Below are experts of layer 2 (counted from 0) of a mixture-of-experts language model. Rows are named down (a neuron's output weights, with its number) and show model dimensions 0-255. Each number is 50 + 15 x the weight over its row's rms, rounded and kept within 0 to 99.
Before each expert's rows: "comes before" lists some tokens at least twice as common just after its tokens as in all text. This comes from a sample of Wikipedia text that the model never trained on. Tokens count by the router's weight.

# expert 99
comes before: "1", "0", "2", "9", "8", "7"
down0:38 69 57 47 45 61 43 62 43 44 36 48 40 49 72 46 41 27 59 36 23 77 28 54 69 51 39 50 61 51 40 27 40 32 48 39 40 43 55 54 42 31 75 46 49 60 41 48 63 36 59 82 66 76 53 53 42 48 31 48 76 57 62 38 27 58 34 67 44 48 80 59 47 47 45 16 46 60 66 44 25 41 42 49 48 19 92 41 28 62 51 19 18 34 48 70 48 62 48 52 67 47 85 61 54 46 46 60 47 45 53 32 37 33 43 49 42 19 33 51 36 62 24 82 20 47 55 51 66 46 46 20 44 41 65 50 50 54 64 55 60 70 63 42 55 49 43 57 83 38 44 54 43 49 62 80 62 29 54 43 53 39 60 48 69 21 73 76 54 32 40 66 78 37 66 73 62 37 58 52 50 55 46 41 68 52 46 69 69 31 55 69 66 53 66 36 52 53 52 33 46 43 38 61 50 16 55 55 34 40 62 65 72 57 71 33 48 29 63 38 52 36 43 35 21 29 21 54 48 63 46 53 54 58 66 71 72 08 48 78 37 29 68 53 48 55 43 55 47 40 52 52 85 67 62 71
down1:59 60 15 49 64 51 42 52 16 55 58 57 59 44 63 60 65 45 49 32 19 34 42 54 65 58 52 56 46 54 48 42 57 38 75 70 86 72 51 49 36 47 63 34 41 80 34 18 41 45 40 70 42 42 67 55 30 51 77 33 48 29 79 64 41 63 42 68 31 54 36 65 81 34 35 42 41 54 59 57 59 55 71 63 55 55 49 75 32 35 72 34 35 76 58 54 57 41 66 54 56 54 41 43 39 59 87 56 48 68 69 52 43 30 37 66 27 49 41 49 54 33 68 72 31 31 27 22 71 64 24 21 59 41 52 67 48 78 59 50 47 60 37 48 42 43 37 51 49 41 53 58 52 75 53 31 29 89 42 35 44 57 67 57 51 44 34 59 71 69 37 65 34 60 43 46 47 64 74 44 35 48 57 68 52 73 48 47 27 43 55 98 35 37 51 66 57 54 53 41 79 48 72 58 49 61 58 43 50 70 45 58 53 77 43 57 70 62 69 53 73 29 38 69 46 61 62 78 48 37 44 49 63 61 31 31 36 44 57 55 56 31 59 41 32 58 58 81 56 73 64 34 52 72 28 52

# expert 13
comes before: "\n", "O", "D", ")", "E", "S"
down3:75 65 00 57 44 63 68 57 46 45 52 61 39 22 52 54 64 51 62 67 36 64 71 51 44 54 21 35 70 34 61 63 36 46 56 59 72 62 73 74 40 34 54 54 41 68 42 77 53 37 42 59 69 37 49 62 56 59 46 32 16 42 62 48 49 29 65 57 30 51 81 44 40 51 34 47 71 57 58 28 58 59 47 50 55 60 42 63 52 42 50 60 45 55 42 67 56 48 42 39 40 76 67 41 50 58 54 19 46 52 73 15 50 41 35 51 64 34 59 51 41 53 57 52 16 44 42 56 50 60 51 38 50 71 53 57 64 45 44 48 48 50 58 36 41 86 58 24 38 57 28 49 49 71 62 60 45 36 39 41 50 39 68 48 42 56 56 70 34 52 31 67 76 18 47 51 52 16 30 59 58 47 74 31 88 32 67 56 39 44 43 50 72 10 57 68 47 57 41 48 57 41 65 49 70 11 65 38 80 47 85 59 55 61 39 63 59 63 72 76 44 40 41 40 40 67 79 53 66 23 52 46 60 43 71 25 44 38 56 53 49 26 41 69 53 23 81 59 55 49 45 32 36 60 28 34
down4:44 45 34 56 76 66 68 51 59 34 64 41 32 30 40 57 57 70 44 79 44 34 51 51 35 41 60 74 55 67 58 57 44 37 58 66 62 49 30 37 77 66 73 31 43 52 31 40 64 68 46 75 59 45 46 48 41 66 17 51 70 38 63 51 72 69 59 21 54 57 36 66 59 38 51 73 49 41 65 70 63 57 33 49 62 58 66 32 47 47 40 49 40 61 50 40 43 43 57 58 62 63 59 40 60 39 40 56 51 45 46 53 40 55 50 42 49 32 77 41 31 52 55 31 33 69 79 31 48 80 70 71 33 22 55 41 32 53 58 73 55 31 37 71 64 73 77 72 74 33 45 64 25 73 54 65 58 38 14 62 46 49 42 47 70 58 64 78 38 36 30 51 40 35 52 41 42 49 60 58 34 64 55 06 85 54 44 24 64 53 62 47 58 33 48 58 39 79 43 39 36 60 48 60 65 50 40 68 45 42 25 66 43 19 43 66 36 50 68 62 45 22 44 70 25 58 44 32 57 39 30 63 23 40 63 55 31 43 49 75 58 37 72 46 40 51 28 74 57 68 18 33 34 63 75 32

# expert 3
comes before: ":", "\n", "-", " a", " information", " by"
down3:21 67 35 67 33 13 37 51 46 46 47 53 31 36 58 41 67 27 57 73 49 56 62 48 61 08 50 37 43 65 46 60 28 44 45 30 86 77 38 54 40 41 39 59 47 47 42 74 29 57 40 56 32 29 82 73 49 52 71 44 43 45 40 71 66 60 37 57 35 59 56 20 66 68 67 81 40 47 31 64 33 33 49 55 18 54 42 55 63 58 59 74 59 56 48 43 63 43 84 43 76 62 53 54 56 29 53 49 55 34 19 53 38 71 62 60 38 37 49 67 62 44 32 20 61 36 55 38 70 53 85 57 78 57 30 23 42 56 69 51 47 38 38 39 52 59 47 43 59 45 77 30 56 73 50 63 49 57 57 66 27 61 58 55 69 36 58 70 57 42 27 57 51 59 50 53 50 47 41 43 32 30 67 56 46 61 50 48 60 49 66 51 75 58 66 43 60 34 42 65 34 80 20 37 44 77 49 47 36 61 66 20 29 47 20 53 48 51 34 37 40 42 56 61 35 68 68 65 33 34 31 61 13 37 48 44 41 62 73 49 68 67 38 48 65 56 43 62 37 44 46 45 64 17 57 45
down4:73 39 74 62 60 45 37 43 62 44 50 42 69 35 48 40 55 33 92 41 29 24 59 66 48 41 57 60 48 39 56 55 49 58 48 71 67 43 56 80 82 25 56 50 47 50 52 47 53 82 26 51 32 58 47 64 41 64 59 41 80 79 54 75 57 58 25 57 39 42 41 45 35 66 58 44 48 40 42 68 54 41 57 71 30 41 37 63 58 41 59 56 42 83 69 68 56 51 84 57 41 52 40 86 45 28 52 57 27 55 72 37 43 27 59 37 41 33 51 61 31 37 58 49 50 38 54 78 35 64 44 65 71 63 51 74 30 62 53 30 54 54 71 47 52 61 74 42 45 37 50 38 40 31 34 24 48 57 27 35 38 71 48 43 58 48 74 41 80 45 41 45 37 64 46 43 72 67 68 49 36 47 55 57 49 73 45 52 54 48 69 21 73 54 54 61 44 23 72 35 75 51 65 54 86 47 45 81 66 61 83 55 71 25 71 77 66 10 49 41 43 28 53 51 83 49 37 48 26 55 65 57 34 48 57 58 43 51 22 38 50 61 47 40 52 54 77 46 49 48 36 66 48 51 35 48

# expert 12
comes before: "2", "1", "born", ")", "N", "W"
down0:48 53 73 24 55 57 36 36 36 38 49 23 47 69 82 62 28 49 49 56 21 55 54 56 78 31 48 84 47 27 29 54 58 36 13 44 47 54 29 61 44 57 51 39 32 68 42 38 43 51 58 62 68 35 34 43 26 35 56 40 56 35 54 54 61 43 61 67 56 73 56 57 55 48 48 65 65 44 38 38 78 55 78 31 61 50 36 63 38 33 48 73 53 56 34 57 59 56 63 61 49 37 38 31 49 56 35 54 55 78 76 59 43 60 40 54 49 78 62 49 99 44 70 42 42 53 46 25 41 49 53 42 35 45 62 58 60 54 60 49 56 69 54 50 47 68 39 47 59 43 52 71 48 44 57 41 52 59 40 63 47 66 55 68 60 63 25 47 36 61 62 78 72 32 70 48 68 51 68 83 29 34 66 32 38 83 29 69 81 55 33 58 42 64 53 25 26 19 51 46 47 43 74 51 30 53 68 46 23 60 62 52 42 28 77 30 44 57 79 59 45 23 61 57 75 47 38 45 71 61 47 59 77 63 54 65 64 57 46 23 74 34 44 62 46 61 25 71 39 50 55 72 74 63 56 71
down1:62 41 25 60 42 48 21 46 48 50 55 37 59 45 28 74 52 63 57 78 50 55 38 35 48 59 25 66 40 40 51 71 67 44 29 47 52 33 33 60 42 53 45 60 69 85 55 61 42 41 34 51 62 47 31 59 55 49 61 48 61 50 52 45 75 12 49 30 44 79 73 45 45 40 60 48 50 43 19 65 52 68 41 70 64 43 40 18 38 50 63 75 62 50 57 43 19 68 62 61 39 61 41 46 36 65 55 61 54 50 54 34 31 58 41 26 50 53 78 37 63 46 67 78 57 74 42 42 69 50 26 06 48 33 25 38 36 53 54 60 28 41 25 38 34 53 42 48 57 28 45 45 44 23 43 44 55 50 49 62 50 46 32 43 29 55 75 20 50 57 64 15 67 79 54 50 57 63 57 63 83 48 31 58 52 46 18 43 36 49 54 73 15 37 29 61 51 93 67 41 51 55 36 54 64 41 51 55 54 45 54 65 68 44 43 75 27 66 28 35 49 57 35 74 51 54 67 33 73 24 42 62 37 57 55 65 39 53 54 67 62 52 50 28 40 39 34 31 56 56 60 80 35 53 76 49

# expert 127
comes before: " of", ".", ",", " in", " and", " to"
down0:53 56 00 45 47 84 63 54 76 43 54 32 20 51 61 76 39 45 28 43 39 66 46 25 49 30 27 54 48 62 76 49 25 54 53 50 41 70 63 50 65 82 65 63 40 42 31 67 53 55 45 49 63 43 58 51 38 68 47 58 56 55 70 43 58 52 55 65 69 48 51 54 68 51 40 65 43 19 67 36 37 57 41 45 37 65 72 99 41 42 52 58 73 56 79 64 50 56 37 53 35 29 80 47 47 57 48 51 51 30 66 54 51 41 29 67 47 42 53 45 33 56 18 55 77 60 77 50 32 33 67 35 37 19 52 49 59 69 50 69 74 48 54 42 43 64 42 41 32 36 71 57 46 47 66 59 46 26 42 27 66 38 45 55 48 17 50 70 55 49 56 57 51 35 53 78 57 54 37 63 28 51 45 62 28 29 69 46 51 72 53 58 44 46 47 50 63 58 43 52 27 61 25 42 32 51 37 51 50 35 20 70 74 43 49 61 29 84 42 41 39 54 78 63 47 53 61 44 55 43 40 35 35 65 50 57 63 83 55 47 38 40 38 62 61 49 63 30 52 47 46 69 78 53 45 50
down1:16 15 37 35 80 63 75 66 49 46 46 39 21 41 53 31 72 49 49 56 42 79 63 55 66 66 52 63 25 78 62 77 47 25 35 48 66 61 56 78 68 67 37 66 29 79 60 60 52 42 52 44 80 60 60 56 33 50 45 48 82 63 43 58 66 55 31 47 36 41 54 39 27 63 51 47 71 62 64 48 55 22 50 56 46 50 34 47 50 33 27 40 37 63 48 70 37 65 21 48 24 62 43 28 66 49 62 56 51 33 66 46 56 41 61 72 49 61 55 38 39 51 34 18 33 49 66 50 64 67 69 43 50 54 34 31 64 44 57 48 47 49 93 61 36 33 49 61 31 54 65 64 36 31 68 57 42 38 49 60 27 58 46 33 49 53 36 44 25 64 54 41 59 30 38 62 44 48 49 37 44 37 57 63 62 32 72 78 53 37 34 50 79 48 54 22 44 69 39 84 29 60 06 59 42 48 60 55 58 61 26 42 41 62 49 21 63 39 51 73 43 63 58 42 49 60 34 35 36 60 67 36 45 29 36 63 65 40 40 21 54 45 45 46 58 63 41 74 34 63 34 39 49 32 34 71

# expert 118
comes before: " was", " a", " also", " is", " had", " has"
down0:23 57 77 41 81 73 28 42 83 42 33 60 73 52 55 38 60 47 29 42 34 56 61 50 50 69 79 34 66 78 61 71 56 46 38 59 58 43 42 33 72 74 45 31 41 27 69 62 38 63 54 43 60 58 46 31 35 56 44 35 38 71 45 63 44 71 37 43 49 62 34 43 20 41 44 45 34 33 51 48 87 36 49 64 35 83 67 42 55 45 62 43 90 45 50 79 65 52 66 28 36 60 42 46 60 17 42 38 68 21 71 69 69 42 56 50 56 68 49 35 50 73 42 50 23 32 28 71 45 50 39 38 55 33 46 28 44 41 80 59 25 53 75 37 59 61 60 61 64 46 70 27 35 56 46 33 32 51 45 39 45 77 65 72 45 56 42 56 31 73 72 44 53 48 59 60 63 61 62 36 60 52 44 26 22 59 39 58 67 58 49 43 57 36 94 75 54 55 50 49 49 36 47 52 61 23 39 81 43 45 39 62 68 43 77 50 62 52 31 54 70 65 58 42 57 62 62 37 48 67 58 62 31 51 76 43 67 54 48 77 42 40 40 50 55 55 65 33 46 61 56 70 49 39 39 59
down1:67 56 00 49 49 49 31 52 27 56 64 68 56 74 54 72 63 41 63 49 40 46 74 54 56 55 51 33 54 50 35 83 41 23 46 36 39 68 32 37 58 33 74 75 54 23 00 52 33 65 51 55 70 51 51 38 52 60 58 59 44 46 28 50 63 82 47 58 43 31 70 58 74 78 39 35 58 59 31 69 42 39 38 64 54 59 31 34 32 48 38 55 54 42 24 58 37 45 67 55 36 45 58 31 33 66 32 49 48 53 25 40 23 71 67 58 33 40 48 58 63 36 64 48 64 48 65 61 37 48 40 62 56 20 60 44 39 20 58 28 44 28 36 40 61 22 36 68 49 51 67 55 72 61 39 50 61 61 43 53 29 36 28 58 56 23 26 34 56 32 56 52 73 51 52 24 54 46 73 51 37 36 52 48 61 52 39 51 73 62 53 48 46 62 51 33 51 59 44 36 60 43 52 74 47 33 50 61 61 60 56 53 47 44 63 33 44 51 49 23 29 84 57 65 36 48 81 39 68 66 61 65 61 48 66 38 43 32 54 83 53 66 50 55 46 45 56 64 72 49 66 36 73 60 51 64

# expert 8
comes before: "1", "2", "3", " a", "4", "5"
down0:42 48 98 67 51 58 53 47 51 52 52 31 51 49 49 58 60 58 54 50 64 42 41 56 53 50 73 44 44 53 43 18 60 58 29 38 35 64 43 60 42 75 58 48 35 47 83 57 50 49 49 45 45 46 48 55 37 79 51 41 39 55 32 43 38 22 34 71 70 41 53 30 56 82 39 51 63 43 36 58 89 36 79 58 40 51 55 58 50 66 25 50 40 44 36 39 34 30 39 72 55 48 75 49 46 65 36 77 57 45 46 29 58 66 46 44 65 67 34 36 82 77 78 48 31 56 34 33 56 70 78 59 61 57 74 67 54 62 58 69 43 24 37 55 36 17 41 41 57 54 62 68 52 71 62 44 49 47 60 47 64 50 36 36 35 51 57 59 46 43 37 52 46 63 49 85 83 76 50 57 78 46 58 84 24 63 40 50 63 43 43 50 46 48 31 32 32 67 59 78 24 46 51 47 35 43 49 35 73 68 33 68 63 35 49 45 59 67 55 46 24 77 44 48 60 66 66 65 57 66 47 89 34 71 22 74 58 49 61 38 66 37 46 23 68 51 55 37 35 63 24 38 32 59 59 71
down1:31 79 59 78 45 56 43 64 47 52 49 50 73 41 37 48 35 34 30 55 41 34 62 41 29 68 47 54 60 46 44 67 60 38 39 52 56 48 30 42 27 51 73 40 89 52 61 53 36 45 42 62 51 69 52 45 32 48 43 54 62 48 29 35 13 38 57 58 22 37 36 49 49 65 79 33 34 73 54 69 41 48 55 25 69 74 40 49 42 51 65 45 43 46 45 69 58 30 67 37 51 72 36 22 66 55 65 79 45 46 57 35 54 54 56 42 46 45 48 36 72 35 51 23 50 71 50 40 69 45 61 47 49 47 48 53 18 15 54 62 25 36 81 52 67 47 31 62 40 90 43 40 59 65 63 33 20 23 46 13 31 64 33 39 61 24 39 40 47 30 54 72 48 45 66 46 41 69 58 37 49 36 46 53 37 51 41 74 24 53 63 29 46 43 31 42 61 42 36 30 35 11 30 35 44 53 58 50 48 46 45 50 50 31 79 34 45 37 43 71 29 45 32 59 67 49 26 54 38 48 39 80 53 55 28 37 61 30 54 55 54 60 41 83 44 64 45 52 69 62 70 51 35 75 28 28

# expert 43
comes before: " |", "|", ";", " ·", " hold", "F"
down2:53 17 54 36 48 52 40 34 53 65 52 43 52 63 33 37 66 65 32 59 77 38 51 64 44 49 45 63 42 57 37 57 52 70 20 47 46 19 38 34 46 52 60 59 47 59 42 45 70 54 71 40 54 63 54 66 59 64 76 62 60 50 43 38 46 33 31 38 75 50 81 37 70 40 63 71 16 52 49 45 73 72 68 47 48 30 45 63 41 55 39 61 32 33 49 20 60 56 76 38 54 52 12 69 42 62 44 42 78 59 86 46 61 64 72 51 44 78 48 53 57 42 47 74 40 36 52 49 64 71 34 48 62 51 43 69 58 56 53 46 51 26 39 63 34 33 43 49 35 57 42 36 28 17 49 59 34 87 30 41 51 62 42 54 34 58 83 54 69 74 47 43 65 56 54 51 66 47 52 51 49 45 36 70 57 83 48 33 49 68 15 30 76 57 35 53 47 41 61 38 40 67 46 77 49 58 63 56 47 22 31 49 45 59 73 74 41 66 39 46 44 44 32 72 35 41 80 38 35 54 41 35 78 54 18 78 41 78 33 58 28 32 27 67 47 51 33 49 40 57 62 17 47 59 57 37
down3:49 70 05 62 69 39 39 35 55 48 54 56 45 71 55 57 68 34 35 53 48 50 69 40 61 29 47 42 66 59 42 49 53 38 42 56 65 35 41 62 53 53 68 54 57 31 31 61 38 59 43 48 54 45 59 32 21 83 31 54 32 89 55 55 45 74 47 32 71 59 53 49 51 46 70 46 36 47 54 55 23 28 35 89 57 12 51 58 50 40 55 51 48 35 46 64 40 95 47 66 38 47 53 45 55 47 50 55 00 00 48 35 86 43 37 50 67 63 48 65 54 50 67 63 61 36 47 42 77 64 63 39 52 54 40 65 62 38 49 79 61 58 29 35 36 36 48 21 61 35 47 41 39 63 43 59 35 32 38 38 58 16 46 59 47 31 19 44 39 47 64 42 46 37 61 67 31 72 38 34 22 65 55 64 79 42 50 44 59 47 37 23 71 42 60 56 66 46 42 47 45 42 35 49 36 47 55 52 50 53 54 42 64 41 39 65 35 69 40 52 70 28 63 49 50 55 70 62 17 33 40 67 37 38 44 58 39 73 46 53 45 65 60 37 40 43 39 38 27 57 70 39 70 48 63 43

# expert 78
comes before: " of", ",", " in", ".", " and", " was"
down0:57 36 37 39 50 48 61 16 51 51 36 55 30 50 48 63 82 56 52 47 42 66 52 53 31 41 35 45 73 48 61 38 59 65 49 36 26 66 62 42 65 86 34 58 43 29 45 16 39 26 15 58 55 56 30 28 41 54 41 64 59 58 40 26 46 31 56 67 32 33 67 37 39 52 48 66 52 65 50 28 46 51 54 25 72 61 36 52 33 70 43 77 44 55 24 16 37 59 52 44 50 24 46 57 45 34 46 25 59 34 64 31 27 54 77 47 58 36 59 35 58 61 57 44 35 46 48 45 54 67 45 48 33 39 48 46 68 42 55 50 60 54 30 45 31 36 55 37 35 43 48 52 25 57 40 59 36 68 50 61 39 28 54 56 34 60 53 66 59 26 49 63 28 39 32 47 51 65 49 78 51 55 49 74 56 58 40 68 56 46 68 52 34 33 66 76 70 38 76 34 72 57 41 45 42 70 48 41 56 55 32 73 36 25 54 44 47 56 62 53 38 38 31 25 99 68 56 69 49 42 42 48 68 53 35 61 46 62 74 54 30 83 72 00 39 53 68 42 54 19 56 13 37 64 60 58
down1:28 39 00 37 57 58 99 54 37 59 45 50 58 72 73 55 78 49 67 63 31 38 51 64 54 26 50 35 44 56 27 55 49 33 37 83 45 41 56 62 74 33 61 59 43 49 58 59 71 43 68 55 40 43 56 34 34 36 35 61 44 57 59 39 50 66 69 68 59 52 60 72 46 50 21 75 63 57 83 65 58 37 79 57 60 77 49 63 43 37 25 49 50 41 39 71 50 72 40 55 40 12 59 38 61 34 49 67 34 58 48 56 54 45 38 51 35 48 62 63 54 52 45 60 46 16 45 68 36 46 63 29 55 29 56 83 45 83 05 27 27 29 44 22 50 35 55 47 54 55 39 46 42 52 46 44 61 47 73 38 44 56 58 28 49 31 46 65 49 53 35 58 43 36 52 29 64 47 49 32 67 45 57 54 46 14 64 33 72 14 53 47 25 50 63 69 64 36 58 44 30 43 60 48 69 39 51 30 30 80 52 43 36 44 37 56 60 64 44 46 55 51 38 64 44 81 18 45 51 59 42 63 32 37 58 62 57 57 55 47 50 41 55 26 50 57 56 49 30 71 66 40 46 48 60 27